Below are experts of layer 4 (counted from 0) of a mixture-of-experts language model. Rows are named router (the router's row for the expert), gate (a neuron's input weights, with its number), up (a neuron's input weights, with its number), down (a neuron's output weights, with its number) and show model dimensions 192-255. Each number is 500 + 40 x the weight over its row's rms, rounded and kept within 0 to 999. Numbers have three digits each.
Before each expert's rows: a language model's description of what the expert responds to; "gets" lists some tokens that make up at least twice as much of what it gets as of all text. This comes from a sample of Wikipedia text that the model never trained on. Tokens count by the router's weight.

# expert 61
It responds to: Closing parentheses and event names
gets: ")", "\"", "}", " World", " Cup", " League"
router:460540546443520481537590513489548523503437531475450448585461545452563488508552489518497518537480463479485502505434542550522504425478517501473514407558487507528499470564502547472524550587557432
gate15:470491490481513516540541514503538477496494497486486515398546500471506517447460464518548484483483488541547527499490520535513520502541469520453533444488559422564516499438485495594543492558482510
up15:512523445482467497474503505501505461515480524531512542488536458497524455427526508454402549494491487568475448459569518497407541450449511514517445495521442590490435521545464516410528519526446457
down15:426536490501439492437518472475471537539441496509514475490507493576514465511535471476524454500517488551514527520537493520521538466569474512503466422428505434489496471529445527509490566450561527
gate16:453535463586471487537487516518509590515448593474471554510554538504529554506506474596490479522476494481512500488475514534534544487523585445518556435489493462479461489502503504503502540486465480
up16:573463508467452488453519469568568471504478563479509502539469433531494496477419480557415582578414506466534472449473453498488505508518586492511516449529504551475529450565525485498461583486481509
down16:505573576458503552526492521488491532520448494531526451499481522412483496538423504397481588544535461566443467510489495453495505476432503504500505574531456561518561482518450503466484540552431559
gate17:468433482556535543547500517524501468494483426550471489547501425532573504476568459515493492482475533502439525532503508528509531484436582435470506525490543549486471516525553496486563528520592396
up17:466440529508515507504509489419439496471470466489531554470529496475539553505550556519547523435459438534498516482456504480537544499498498512431547523429516499522554468429548515479555540528521453
down17:506505475423486487561501537475548492493494531537494486439499506455421481536479511422554547580533443532518501450488518477477521462451516463506469484507460404507534464440529533470497485537499437
gate18:488479582495480529417546518471510527546462492501483507438519510529479532513525487505542542570442577533459521541559531463442432487491515453509516498499546534490520481533626502526507441522523482
up18:458494449482522491550544593572504520429502492485498442501536471492416536498453496520527567558456490463525555500549456538491489514531491468529493541443543464572529569533408423595532442490487513
down18:557488541476469525499509537535568471389585448519468469491560518482491563464474573515517526519489488538459507470478489454517499528574439523492500488505556526501538532457497461502428495553499457
gate19:484476438513452487559477485474450491425549517485484450513461534542584532510532544562474432494456564429462530521445591487598517611493573460431580504496512534450494521559464551464435520534541515
up19:509457443404484448482501497430505560451445537500457490495443529545477538510546481515502484503499457482477608513512448444460462550548487426488476554479535467521510505520519514481449484571418534
down19:452481503568508519511487586461458461544471515478507514553458495463503525555511486558513430452426512504523471506517573481514573491529567511560561505522564530474458468478497450553522507503537522
gate20:484454566502460460436525558542491471512525528519558511495519405441521456499508507574433497499536526491509525489527495469524414449458461526512527444540522512546517427550465482539490514589436462
up20:501489488462492543487462508445518478466528504545519500568529501575569461561448476462500573475496514483510541513470537483485531525462548538499458519461561468502510491457529505459552543489476560
down20:544438444544460498440505498460512593504433501517559476492551495548482526497502447502571543492429513490482456520431495520625474543447515520468558471512467521511447457560516521470465521510513580
gate21:520543479527510542512503511508539467492511441493470432505542516521527511486506535574475512503482552446514499546375438551505474433471510483513496481518542499472502465468421479486515518525572536
up21:542488517472504487522545518527531516515541485523480470487503440517542506458486474496478526353532504519504532468495597483531505497471438536456486543513433474505441467518543496496488488512487455
down21:528520507522534491462474469470477574498462560502400545519461475488486448451487496496519526465516461522558568537457517507482433482488443530462463489493473478548536517556515518448501560489550531
gate22:539567560548516478521489520488547539498493555445536499454483539451489462515487470464517530455566575511511563541533456491549487489539472519518495494473472476440497524476578489557530557433526506
up22:475490514502478495480523511424534518495540503422494496499504468485493487482577470446519475418533476449493534475506464546469410477482613515458520539499484526431499540508399491479493486559497569
down22:554503496459564450438535496434504511490454537467456440541438509455448434511520530539519579506473498540559511516477454446492537510443447510472575474448533531560430484534562553541528570541476492
gate23:489493476443521492514509491486510431558474473526507489516514491525516538495539488529454490544551491491447505516597459478399482506484533516506563421466469495535466522454501455520535541519453373
up23:529515539513525461498529522556431524409517477565500547458502523467445457543520540517441558530557467517451512553509466502556440497505491481546509516539506512510495489446498486507464407493462493
down23:479472497500472475529495482484487470505507421510500481512526547502544513535505504527502497577490447471524497458473528629488483534478559568449456524555485500547474481493408548549513571507493500
gate24:417476513532525526555475546535544498548459559507427473521570555443530549482578538405471499474489499507527524549522521518461496478442541444541537428437574522546450540455506475538493483520496469
up24:573569492458426534492495492487505469463407462436556525531430535431499488533431526479465391541469542506540534511427536509518493513491465438479487472561553493422485513612529529466472486560468486
down24:498533485522536503502491509487584478601459512529491498480488517486515514487452542524467508484523516480515451493541591569472449555521529484512575549466590526498462499462542495521558423502440528
gate25:487476510523472452523515533542542537469544415508404546484536514466532454563465496521526450421502528422547523527444556503494469529476434494467477499440532469557497468492492451523523532556562504
up25:452531539440418470554409568463544500540494498485535512546494540473522504504589419503481504493486494563442471540555479485463491483505427498500469531478531497496503469488509514559565468438518439
down25:501522516511499454478540555476501494472461593530524530554552535458515428538518464525510529546418498479486515456542540487512506560434504509539459478521576516505510519568502506498482470421464479
gate26:483487490456473618542453529523462455459510441524479461507464527479526452530462534522481522529461451430487547504493546503471502458532469475563488460544536496478471484490518556479532481510529455
up26:396520537465497494510502556509519527576516433521497493527496549509483568528401502454500513461479495470509453469429511457533412520488503528507503553488507522452564501471384499392509490483510547
down26:562527515547518526536481533477498481539494473490484494420488451481543482529443466471479457559474526515489561452513479394485579459469444469491537510621441493473555536490540566555414427429511444
gate27:469535512580539456483572496484507441482482514505479520512545555449516473476452483526513525499506548495516445562477533506440477517427434463497555494527489473552520528513515521553565478461536500
up27:546511473416552514529481526431492544529494461493493473574513477442467460502522602549477570488470449508535533472574483524502537465495483459526496560516461448506536499439499437535499545455561491
down27:531522484537462505486456515420469498463507544531440535465584489478541509538537548561478428480549496575428512478548478533564573580519510463468517501452496464514410501477463506494413497448485458
gate28:471476574496544480509563521581497532496497462451594491523504454470523531478497534514533441533538520542480491465557514506445510474532451486497505466546509514560492491524435514558487476471529511
up28:517473463488544414486542510513584463479474526520473433499473432449464491539500499490509488512525442505464491445505531540484434562482460525530532399484517497478506492450512446611460500545563485
down28:500536466500516462564523452498514528497552465480456488521475530555451526534490409461559485503561437511557525402514515523520488580483468562497540505574560475593443494544568483518507464518468518
gate29:490478505500539465602511508480564482493489508381486491555495576475540436465488519531486496508538529490420531507523493452513575532463569520541518402504537496579487461500562397562482494451501524
up29:537468483515571486489475562529525501489470606437465480494518511531522474433494510536491500493478432539528477524491471544461476609453534533473471448513546530441518499553516432485440518479453542
down29:560508519498520533575507502427563465530433544514491515427457533514438502534522538543516503488565446516450543474497490498457462539524450520543511466445515502493420397539531515498446529487466508
gate30:476489420463504511559468480475471439533497441490453493494520422477525504564488500487436514492511493462493498456544512562510516485487536554506480574538558513474482496487530478556538535560566606
up30:550420510480482523552512498557552489451461455456463532503489485546493483490490493510493429483507525524518432479548527445559487485473450522497492536525575426537470455465504562509538440526563502
down30:490471537536425531536446471504480521528515467571517532463483485481503478523485545472528519435460500546541532473490510496486523547510525463536484496562399513555537521489543418557470510514510511
gate31:416503554509475491414566552512542461544520473473530534510516515524486558476529478464491448505561456522475475473499430473484482460518491508560547500488549533469506496416487476515404461509493544
up31:491480522519488492538488586450487552513483443518518557500492458497535519522492451562530463485531466426547495429503487452479563473555418588564471525493557496557518525473510453481522483515560552
down31:492531521474597480515534503551477522572587497487503489473572573492559537441499495567551498543541495543467494515462487635543597501531518478524479408496441540455498478470494455536495518474537464
gate32:504471569506479506499489526570477552491455507490442578411550500512495446536487488473571378450486471529489556523516530514509501463554518470553478437467531514488470483579498492480504479550550443
up32:593488515503504433548479526523468541440519523481505516462478536432525545500564407519477454446509507549553540503570508538519434481531503481466494497505547546403475456472449523499473552453503553
down32:551544502487513545521528554537514437553455448494573550515481465487505507482440459488496475471523526506534472498513482527504487572529558560493492502524535529464550567474427585551481541573518596
gate33:400545499470532508503524493560489468497447521534505601442472537495553581460521507511471480518524506500491508430463501526531513607571568531519492510525424549457534505498515501447554508410378558
up33:439488510493515503519483539512479492461496533568489522469526483500444448570522492468506486421464489523494533470524412507472436478489493549524499534416495461487570493502529515567559453488514523
down33:520510482505607484516504490440448421514499516504472544567525502470528549563539481456533539522487487476398541542520509500449508434550487465415428497468498459513516495548509430441488503537447473
gate34:481449528597516596509558517478400516527557503498546521514537496567472503524486503422538569474467495473454543476512502482397501493438610499531538536467539509510500538509511471522537528455531448
up34:474493466460499516413518532510550450479464499427504550544438501459432519445510404457541505476528481569450545475540467499477530479433470388573517564477492538514473497495470528481532474522498572
down34:553469517527521510504495496519515490418497496515459456496439552486454479462513452440511467560524505524450475449501517533553514484450418452474545453502471497512531432519512521507483519490536611
gate35:475544594492462584561490513493561553524478529520522564502477562504474496491447552460496536507478472454502523539524549469531575421482559433551474538559560509484503526463509466476493508466561469
up35:577537489516469455526455393511496482503447496507431486496500537484501501434414440519473477507476419518445429486437497481490549460449518502438582519474588529513505515483467489497516517484500548
down35:505538533502517494488506463433498550512470458522490468510482524490534497494432541436508473442465473513532504499506511497451489569469537444431453533548451503475533443523508554558454563466513566
gate36:480536578494541519518567487508422530497477390545454458542441498551510467496461514550516513572541439574498423423459516548534527543500435526432513510522540491526549549515512517432463512500544439
up36:569552504595481534474423486460505496475546510578570471452477475435430490609495519481507459449456584555488546493482534442481499515462466557484510491496476493463462559479524556480572471465448539
down36:551454563469580512479512497498514508454499413449523527427558545490452479473498456539497476510560545531490458453482497531487414502502541411494438524449553500512484516489568434529484504507539414

# expert 16
It responds to: Infobox field labels
gets: "s", " =", " Born", ")", " Location", " is"
router:488493553583530508492548554433519479483521576511521485458476497503461415483551425543463529456543527469474532533438508535552571540486483470508452438496543531517522557534507512421436462483551487
gate0:504485557458511481465525494576475479479487521547512498454468446493577497526527456547522558408567434510524547519519454555497500529454457504451422438510571595528508521520474544501490515476442511
up0:513521596456503472554481484527448557417518517438553468502516459483568474528485489505454402489525548533462498534471519495572501419447561382476469494511591469434516498528555540462471427459479483
down0:550532578471533488505579544464524465492557532453507475594475396476506508526503547476481513520536515474489586473456527529530509550493553498570535482449537559467498462520505548506517537469486494
gate1:458494408515522508503495546494500470552471570550515539436472512499515505488520450521417461464544485426522512514510470501451435558534508541571582464468548500482515540499526560487487480537504458
up1:565489530507526543456506481539511490524510439452477539502600520539522535538517506526519523516513530506561473406495469495508468471468466504513539515553534510494553488549547440473480466571517431
down1:464473484514525527459572480553515475523499524486548515524467490548514537492439454512461438481531516538528501556494483533500494524557519474578537488438492474482472513528491486514474462476508494
gate2:506500510526479491490493531456454556467424496594460450491500541517496511510505525543508435457545557501475497502513484593478430588410523423509515484505498543467442505540533507426494487446513460
up2:494498404484488518514522432543431451504585518420527447532504457518466471565535509487552532536461504497491424548506483451473500482486481522420503506532525487453470521515461500502465428500452536
down2:524544485520460433509467444493487539474480540417466447541490506506529556509518582472522482480480456546535510549450481471517444434505497418521583537506505525532414561507491560449521514453486472
gate3:552453498528554532504469594550479536493483524505593530459462446512513549475502493500504416514528560533537554589537513489506466525498508467558489436449517526544556515550475512480492480494629530
up3:563494484505537530490543459516467502501431498431506486495480513427513408558530521504573484482437552512478483490506524496542477527549507451581364512472519500529530462520524560446447486484577514
down3:443524484485560564525520613547568450515524515476484484516498409580485436515525489503430499478495548533422484514514576525545440544490478510475523485551554508434548510491559553465512472448548496
gate4:505496536519469492490483498475492498504545551452508586497552374507568501389525474533517445543536478494490583540454487514486491433553469496512521467460576502567451532556456500457505534535513519
up4:480589552558553485448511513520463522527463530565482570454495550479499562497534472460449476529482426425451498518534501555481478525536491554503496523549474437498473482488541506506446516507544492
down4:464464486492556401490511500494570486456447544532519508545492548476510431430567521486505570489547602554479494542526449492536520468578518476537526481541507592410490517491527496485506528572486471
gate5:442513466547515481544440487474499478467515518522498463534546468449459532532544463482520484480458539462581528504476545519468497532503506466504431471500467503466492491524545556469508502492521467
up5:474548496479446532505518459517538439559427527581511430519476506523510553467466465525532450499571470478461516561453437464469529504598534461462489559520507567402541504556529502394476522493531520
down5:450547503509539546504490464536443406510527480491499515569584482483515441462544500493530557487467504478543541489416507453522483564497496448509466523461488430488445501505511417495507540465427514
gate6:511483582519542522508503516439465489556531500380529517441573501570462448470509478506483458507522525506442493526460478508521465552465527501476528461556563537499452472495556487522596527523537487
up6:537504563487447540452525452567490435504442489454474532513455519533501477498418496494455530534534478553483456546462414524528489520482552475456541472530513519502467540542504541610457510476461532
down6:468458494539499502500523452462529453500452493473518437508527542554554396482541489445466495490546419542522459494485494555464517594494522553455491519511471473519566470547457516458522497495470499
gate7:518443579482490522525488532514470532515473463496571472519404565498487529506492524538526526494464519451501508458542442488507509554446465502439561541427563553534543487550433479538525488535493431
up7:530537551474503471495506493461482539500435437576483543424532467480581457552477522461531519508614522525545530588467517522465469501573489462581442518550486512513495522469521432440555480476520567
down7:479449532520483556525522510418463562451457484575443457504490537533457561521503513477485509542543528432513525550499495484559528470442534441536463498560542505502504485534469471535503470516464494
gate8:544437530579468536420514460524464499500495521453513491543474502577522572510471477516492462500499573493463437505573488495504469492497498526467509501497537494542522487571475511581551450433562532
up8:416437507449518486473524568486513502444496475539558569522487539489507551538537538462514430451422469520531459536448510529435493419519481501549539475565509436463488498415489492479505499558511488
down8:563532559590522504558531469432463533503494471472434493451502462507546385443552532485461500514523428561531494447504496552482429449541453480504442532483576474495493579462456509507513534442463452
gate9:462512522539551523425496510511565528568447548497493575475450464505510506448447517525439480478472503531445559484499497513455522542468462471563456453541539540477510530533513517419502508530489495
up9:503475481493463484553452509532531555437520491461517495543480491504511513566527542583483500571428557498537548541373521492490407506548434497457477480532495472508450488480460512560506461480492541
down9:470472494468496473494459508459463503506452540471538575548435456516500475501491504490517596523516489481443491514566514506369524494526441507576498530560576454571514573494462509448424564474523522
gate10:513550534541454444516465525498545568582457495503483454539544540523469542483505431569511463528442529511539479489394496461513529555545521471546469461500502425537511581527516507473490482496541529
up10:558487489509449412470565499494528509461526422582517494472583487497466557504442471483552556476535541511535524531437481473535498551503500502530482486487434489509501510501585519488507523457489503
down10:472507405483485532543530531481539526494468559547502409508467596477431541490559461521433550466526478480566516522477530504516481528507474519510538521459490512526503515525482556424452523529552547
gate11:527580479483482519448464487503563442528506509500521509486554470534515491556489547451523541486543496468495590506442525448481477514523459418473503500397474480557501564509492480487453588533560478
up11:493454453484508536556460460524438502485498413414506543556526461586499516506536506538446457571488502535461436513532561504427449498489432528474504523523501557448483469547496526499531560575504554
down11:477441502468458518539542488472512509583550494423455489516466495469456461458445421500547444428486554482519615559525505451573491451472431500480555550468438556555462522429465557555521437495438484
gate12:485541499443482488514529484482512457472512440511546515433540524469477531528461514493511576480489553529553502492556482555565503559511454564493497453458535529531482555508503506434460485531523554
up12:511548513548526507496532458423470529491459534480517511519547505483460569495475506470528521414404428517440514483409488566503468536554457419466492481515481578510530512507437479497488400518546500
down12:510505588498470549446498575473490493530512442470517474580562457505519486544539553445436469439568539514503476514565435499573503571565490512537532461510540521505487542461492483463486471565494487
gate13:439515590572421493536523487539455515460524531510443525525505491409519490465424542566535541477510562446509517541501446484478556499511495463479464443500499502521500476520494532501445541459477480
up13:535545468578475460495417445487504572479508543525445494558454504543453609561473468486488464465433524462540469458533498441483384533460554494520543533488474446499521463499503409468546504520517541
down13:522514512511563481503512417515486505488478455418536552555537500529495492491476530442451541469458540433507447443531438506470561470538504475456521533496452402511516531487500551557477484585519551
gate14:466547514503527508551559505531578533555522524462467489525538562511532481503540497483498501574536465458433376512431538477466499582498515446525578503516556649508532486447531534452527477523446523
up14:516462532549532542472495508535453421553514520490532501460507501591517470446455546513430591534583499485540528488494450495492502558489550509507537502513427447539503469526511533528532551529493472
down14:425463520532496505488564536529520506484528481545557428487522526462503483557539504521457537493499462496513506484485403447442462463424508506529489470526469543433512413561551508535516539555506543
gate15:521536531454462475518507514477462609506475472532511572510452479505480573514486551472526476447533485482472546461489552512468540481484476471518476512497578517514514512562505523483496565456566479
up15:467493500431529507500502447490547469536528495527477545538444505497513516502483444537504542505508493506544514487533478440531521507533499470521496446520542493486448481512476514538509475451526409
down15:478514471492527538505499422494505449516561503512511483417492468450417475494479528527534598495480533524549522537488605551577509485465485499522383497491516478493524521449480518568514472474572503
gate16:540511495518482455533413481503502484492525505460451565462497479543486489575582439471554535466448503535563519505426478450516519469463503450516436505473523505487518540443524494483554502527534537
up16:502513488464536500492518463527562453508514483434518412483525521543505447504503597501528481525545404503556549505514583483512522479480555570427576442524417593517458455496502482515492523490506517
down16:510536491514532459485495473501464503510554457557476501485498559447511511524474463498460423426491397535521427507458458516490544521521568472452434429483467485461465479475455528532494445527472537
gate17:512475540569467515524432464468530486503413466502485507472500479534600463512492469478504540507533491500510473525506531500504573488415476592482560477541547556468446495468550603523503544512547447
up17:634568504503481488501485517583504539536447533514496554505490460516453440452430490474533499498482484485480452461495521528552544544571492515540477567517516514436512535468560530552536504561449472
down17:527502520536461511530511532537486440424537491460551516498455518536515511451514542545451483517518509467525509498515513418505478406537545490520425471495439512498464549479541537481487532571489477
gate18:446515536481521451557528460497422510535501565490495507516531514504610516471459501484501480492507483457488500504463501464553596534516491506564455504449491486575511533495477487542482548525550481
up18:537530483466540488526528473532496533495567550400527428459482489561497509550518451442483461520513507529426509496493432498490484485499421485487487477444463482519480501513444459492534502545495483
down18:496418476526603539526418542501504456514527518531527481391454465494554557509553495510479454487451500530465493502452535485399526571542528528454497558526473482576552523567499459553480512549539510
gate19:442535537505522563484585500511577473520526501522524509501518497503523475526554532556430521483545525460514485521486479535517511565518476484531516460570479509487454523459502510500572497532499443
up19:453555518498539455497466510572497464434547494488477519483542560458490555547489456478509527443510464433487456488481528457523437452526482457445476447497544535381531474515560592544474414552491438
down19:492492589561462538448496492449476506521486463528461447481511500443433559491509540476558585473482545452515477483562511502505490493509473490531468491387543516479547517432527557490458562532438444
gate20:534534556503507526543407480484454504544505437590480513458598503504496560491491469433559512475547503440508477501489481498459496550477466443480512453495530549554452577515551554457524529544471476
up20:520574531440485529451474479442447430514453507468464525556523471491513509550467485543551522524488446516506456493476532523501406508499444538462533533499544552545517502519507526516483538480543493
down20:497442479461506442486490564529471451528566499432499558498476495454606567506480536523554515471500493454438556532491511537470484512548450482482545491480447542559515515446487541505485475433498525
gate21:511466549532473492462484534511501558440522507542394480591418464565547530546502526512511557514565517505485532515434551469544513477435475444523561535465581561503456488491441552485570454485511566
up21:478522480477442486512524486503438489566481556456547552510553436497454534537513515431434481460454442517495566507505474536483463492525466540386540498437539526496505512584452500500421489526540529
down21:506501518486449483539535552466447531461472485497497525519490542434498530484567495466470481499484468538510495463598533413441510507428430454565432483488457502509491553523401464542470491556457558

# expert 59
It responds to: Word endings and relatives
gets: "\"", "a", "o", "i", " which", "u"
router:502490533457546461533438549546551486483518523451456547544470463439510456477500481430502608425558453431466452549492479470484551494504508505495522511459509458517550572509427471475440439468539480
gate0:489454470466493466529453494513441495561485393466471535479495469535539577504524435512468526500436506487553528507558472446540560489513488492478532437545588450544466463478439475530518553544526506
up0:523417505582478565471510434494430448515483495511558524552559568485521452537514444464520482469529445517495518510469535504411576570547464533490539549434524555526484413543511435572526514518554480
down0:555480505507531474503516477460447471511399454471497531533510538546518524531463465522401482531521523536529559422492519600441491463436491485477584551462552497490486509547542521474521555504518484
gate1:458519469528512458527525448502559481496395475471511514504546490529520452521509511527462431497519454522595490512476538552533518435546481581467518505487478511508457499480524507567528504564469454
up1:507484479475544474500416511556549504482560514513597460440525494491482447525472475409551489514495519523541533504532512534445519536493506450490485534510559472550513498529492516473431510468497546
down1:498441499525505524444432439511466519485475466548582533593467480556495522519521457461473520543469484449475490456533513492477527552511431516419515488485449430512550529519525465497589521451425544
gate2:506479503430493521554483512509467513508519532497558496493477455456490465535539446500505499526519470416466478412491478488541457519467554519530469470444482394492473551431542477611533488515524539
up2:485514473485509498499483468405519452474556658533483568477508479583567473456478464499474514461444513447481543490486495465490533522483480524512553482572480542484447541429552549485498537486547520
down2:581498526527545477442559521474489554500487460540544511427469445471491618506520550512450494408480488544514527470504432542531468498560534503467496490495495454522502483453516541447488438574498513
gate3:544439483465516510545531540493455414558607588546564537501452445502508452460545517476543548480490496491437553507522455474504502569502501506461533474442550513517478510493424436572567580483539507
up3:505466489463521515556495506476458573464490500520492432489446463536523482542565524530484477426520518518521500475548511490477443512514494479493468514537536531552470454423568461494495536434476481
down3:518512499569495538482466557502471542486471520531462554531457440485558520449534414479495476421518530473505433427457491511475453519529514550533484515525522470505523559507481509478447475494485500
gate4:544497529419532454508545449502527414538531455488478544460517541528532513539496541464466530475474595429501537429587482519472492458501452507483505462502443472544538474597526494473539468438548515
up4:588525477442597527498457494414490515505507535435500489559529521532548602527460552591474478491537537518492507510455493446476546526467465459511461504527397569529480544515508462463491515541556593
down4:482550531443456459565478422439486507501480427570517521538478474516584532470463595542475458449462545492608504496541495494525490434570434462517479510471523546483536545482504454551433434526432518
gate5:552468537509441462457492478493467536541566476446566484510547440527543496471539571499534505428520559500433567513476525475498493491482560435504464459521491474450464495570432511550537517450476515
up5:468521520441526514463478569543503496484536505569457481528543448526526473471468540510581455502531463504547549506517503495513471515480488504562466530565460449474480516472458610507543448508488452
down5:487501423505440478503515495486535458523522508462535553499526445508403500575512491489552522524489511532546503410514470526624474565517505542502448547559506511504486517521411515483540556494512484
gate6:504424466468531428560485554467607499473544479534482523488571526492488513493485503504503601506477548511487522520487439517474480523460489478453542451498529538516488470553558476503469483495553544
up6:453580529484525435525473503449550494497535448468517538515444393575499587472572503527519491450432531428517494560526561467460518503528501452453539542533473487468534523528547440510515455454511510
down6:480517548474441515497453480556499529539522470510535520556518485461474537523457508581458499528424468486508486549519501533505538473548501472480418504490526513529489456433463492542451481513513508
gate7:505488508467499514478493512463506488533533619554475520477500470486483507471484545485531547421584563439455482459515480519552401523501491506546536388614472532508505584460506487481555565530575432
up7:526503524597504543588492536520544594446449454439527518465475524534531506548497538518481526470523528517480436544503516492478476513516526537506537589548446469471476480556471494471485470509504471
down7:461458459508551505492509539501413515470465548495505487479491513456509515488523452492478573511505555521485524478502546478514533521467553492469499541518483518514446430503480508508514469531457471
gate8:428529439492492505479507518631514516446537524507525568503460544451527539486505484588552562477525438493475538534521505462486526508501467490439406507415438527458442525476584402477436477556482469
up8:563456498467521433538539481406544529500527555505483503442517544511548474446452522489505474541536503467511500514527519536567535491453448441563519501493540496495461478450426462525588431518400513
down8:528457447499497523462517525506588462453445534454468552538455584564581506490480548511446474562567575481553536458463478463544446519433494503530495516492526497455460535427476545545523516485475490
gate9:502520560518555510465510528496464460547479520448528475513547483466458545493462492524563561490499546481497464450485488548565497513466503518480538456517468442482471476453536462381512541416547489
up9:448530522491479460554499400478524449518543448522519555494508503497481524519502432469438489523515546466431434495553457445557498520440521441468449477463487580523500511513564492468542445515455542
down9:417540409477552469485506522567547497530458476504532482449404509489532515560481488559501474511467477551534545503529567521475480486415414489443541462556471514531503395514442515519448543484407521
gate10:463470477481430459505472479534495467477558520552543538483514555463498515400603505488492502548487544438480490538528487452530515477461519461534438508534461401497539526497498593475549466479555420
up10:482502458488459522394500416530440518526482612473507521501476496486551477430466472522536448558521580519462476450530498525514488473565472482551506490511541470477476501550462493392490492502499497
down10:462481540495495524502447461459505396493423486524546434483497440506487485583542384480518537503477505483541529481432495457474454488460491540475439500449491413530506537459511510544470548527428493
gate11:451464541447488497481396543524550502478509499497447440526488478469484531495483436450437480519559508505549440481487489543473553588505482495516465463518489495477438570460505475518431512548543507
up11:513530544479462507571448505476490462478427538518470438516534572469501483509466507538594474495453492443482429548502483448434481493510509530390526405516531458504499536479481469439519468495543482
down11:485500519430475571476463422481462496498490450454504491515500492493483503532560456491520555504485494455558468505497500536536531523413542491526533474501467510397564487467441440470474495521491482
gate12:496485503485488524497527578511487524469467566526506508472492516533584580421512508523499512556531551484508470510547489450532456414534555404533560523476520550488499454551481459548464471513540518
up12:528486518513565491483542472528508487449541516454528518449499528505514505590559483457457501533458488494501474538438434536457450470484529571536507512505442489545436450466522417421517538475430471
down12:498581502449527448450435505511552487435485530471506562508540578524470487524465459459505540533461531460462457519482516535510443452478483518476422502538456620545500473446504553456457530506511498
gate13:515568509498534534533505475469519481525539537453565542502510482512511505532508564402520494514513495478518510577553554462509459571543474456457586547479496514561500460474477483532435453543536495
up13:519535435515456452444516523524501464510509511463501533435410462480495479543477467448501454484539487485534586524564468512457483470507519506478505458475582458502492454420446514602516448404546462
down13:543485420489499543504564516439446539436506473480516483506582494513456537468508488523454535579556516424507470461446503480492531441475606494445523480430467476449454523467483429492447499483513546
gate14:440505500490473467505425532538506452455519493413465441473466539507540564528569516523534536467529487492466506500621569542536478443563534432537601482517451511448620492459491506484423534411553558
up14:552447488467494543500470575527545557456525489551577469495525502438475474427483467472483495498490558437510542502531537564442532519547555475541431506463438515503515500475512430512478548515512500
down14:423491515466497541433457496501502482506528508549523489511481495488509442529537611533522549464458501539493489497465459528462477546478445574509476475533500534536512482531500420430466533521489468
gate15:481491436480520490539496548521488522454518518497494541541507481480442436474451531469527489513553546484607477540461511465478503511585512450541417472526544503435538538455419540478465520580509472
up15:537456506428482541482526427548545540512465441535486501552582525500505515514410470478430579538485584417484516492397506481460537454542476528497464475525485534490559419429520494510484550476510499
down15:518540482531475451544481515485651484464512507498489463502476569424472514439484438522529571525508547423467480463525527548492442497493549558566504505551522491477480522537485482516498500501522463
gate16:540495476531505369547460526500540484501478477448562560572469480557538466458539436471455529442557534492551428542524481509467565513483517465492517450513469579523552513510549526412496501420502434
up16:531560520483470579530577583566487510528497481459484550505514499434433477473550505500482529501465500514440515454512475574457485494485505526483469541506451520547486503486536404503522506499520553
down16:467506469564480502470562457565446496526502578583505494524541536452481472450520504525520501527498499490475503445540447464471492436439488503480483490492506464487459482427501467426577472474494496
gate17:520480565507558491510542464527496473542488524534493447523501424525517536515506526444478496485562469491420492535491604511547482508478509526547498485503503512558517477658503490502524513508479503
up17:493516492526501512510513499443542486393506503484514453451464441468401508497572489543523454520539547506454496505481474487496469455541481493473521473491519487475484520490486512456522437478411460
down17:498451508495413489537503480493468500520502448469475538547584500588519536437519429504485504487517581528512549485540529546514519478504504479477504467552517512480471484425514455413505499505524541
gate18:441539484472477450502492500466485487472516570505473572496527453390508510472547480539479519517575481513470560514487522463493516602559476546474514493424507505484529518495557518437483487461446552
up18:505512544572449461516478485503514513524580553576501522544562456543560544523492491457563511505495466515572526497448515474506542443520566534532517492482537479509456442546459570486500549445503534
down18:480449497605475484482582572521570498500508534487563456537476479566487433448504467461547502472551451549462623563517484519532476479532466448420528511481600477517496456471514592520475495477510485
gate19:494423483514460507491483487500468479546456496580493500437503532458539421514534475495525538435433490501488528452522541506461519454497494502471555533497463515541519522524500532480483454476542505
up19:537500475464496472441518538507485518482552446487564501471527498528471541515509469465486433493491490468540547486567502500559501498523459491449534550513493490555575509608517451471460538534498554
down19:517458597477493556512548518501505574512527412559554474516457506522488480520463459503548463569504561480424534526491520477419523502503490478493411551554495482467578489502501504495475501503510537
gate20:423456467541519491521429580546475482521521588456537515527498496599478487540491535398473561507501500510443502483500492490510519520510536485516486458528491452490466525484497493545534490517520578
up20:496561505555458509546523465449464540432522461489534488447526445461469443478538472535506480493448540547545488519536473597502517518516488524518557467541532442475511420494542569453490504444467509
down20:478503452437484512570493458504393501514534564461460500525462531515569522543437518532491470515552469479557547505545520479469449534537465523481494458503507446560569483513498452481517498422487466
gate21:474431495434470474523465535473567519549434534448536524488518545462478517484516569523523535490505519447499458472466538495574487525516449485501473488505522522562508520508591457460506500463515481
up21:443509579521445416522429484476553496518445499447589506449496565549510457508395451514522507557469441517496529571451483552495539468426483476517504517493515489459503457544531499504404479487448464
down21:466501450560439540508490546466530452547538445505446468536514471592463377516449399536470485522557561508505509465550469486474442478428445524548466538487576439461502495507456478500526515461543533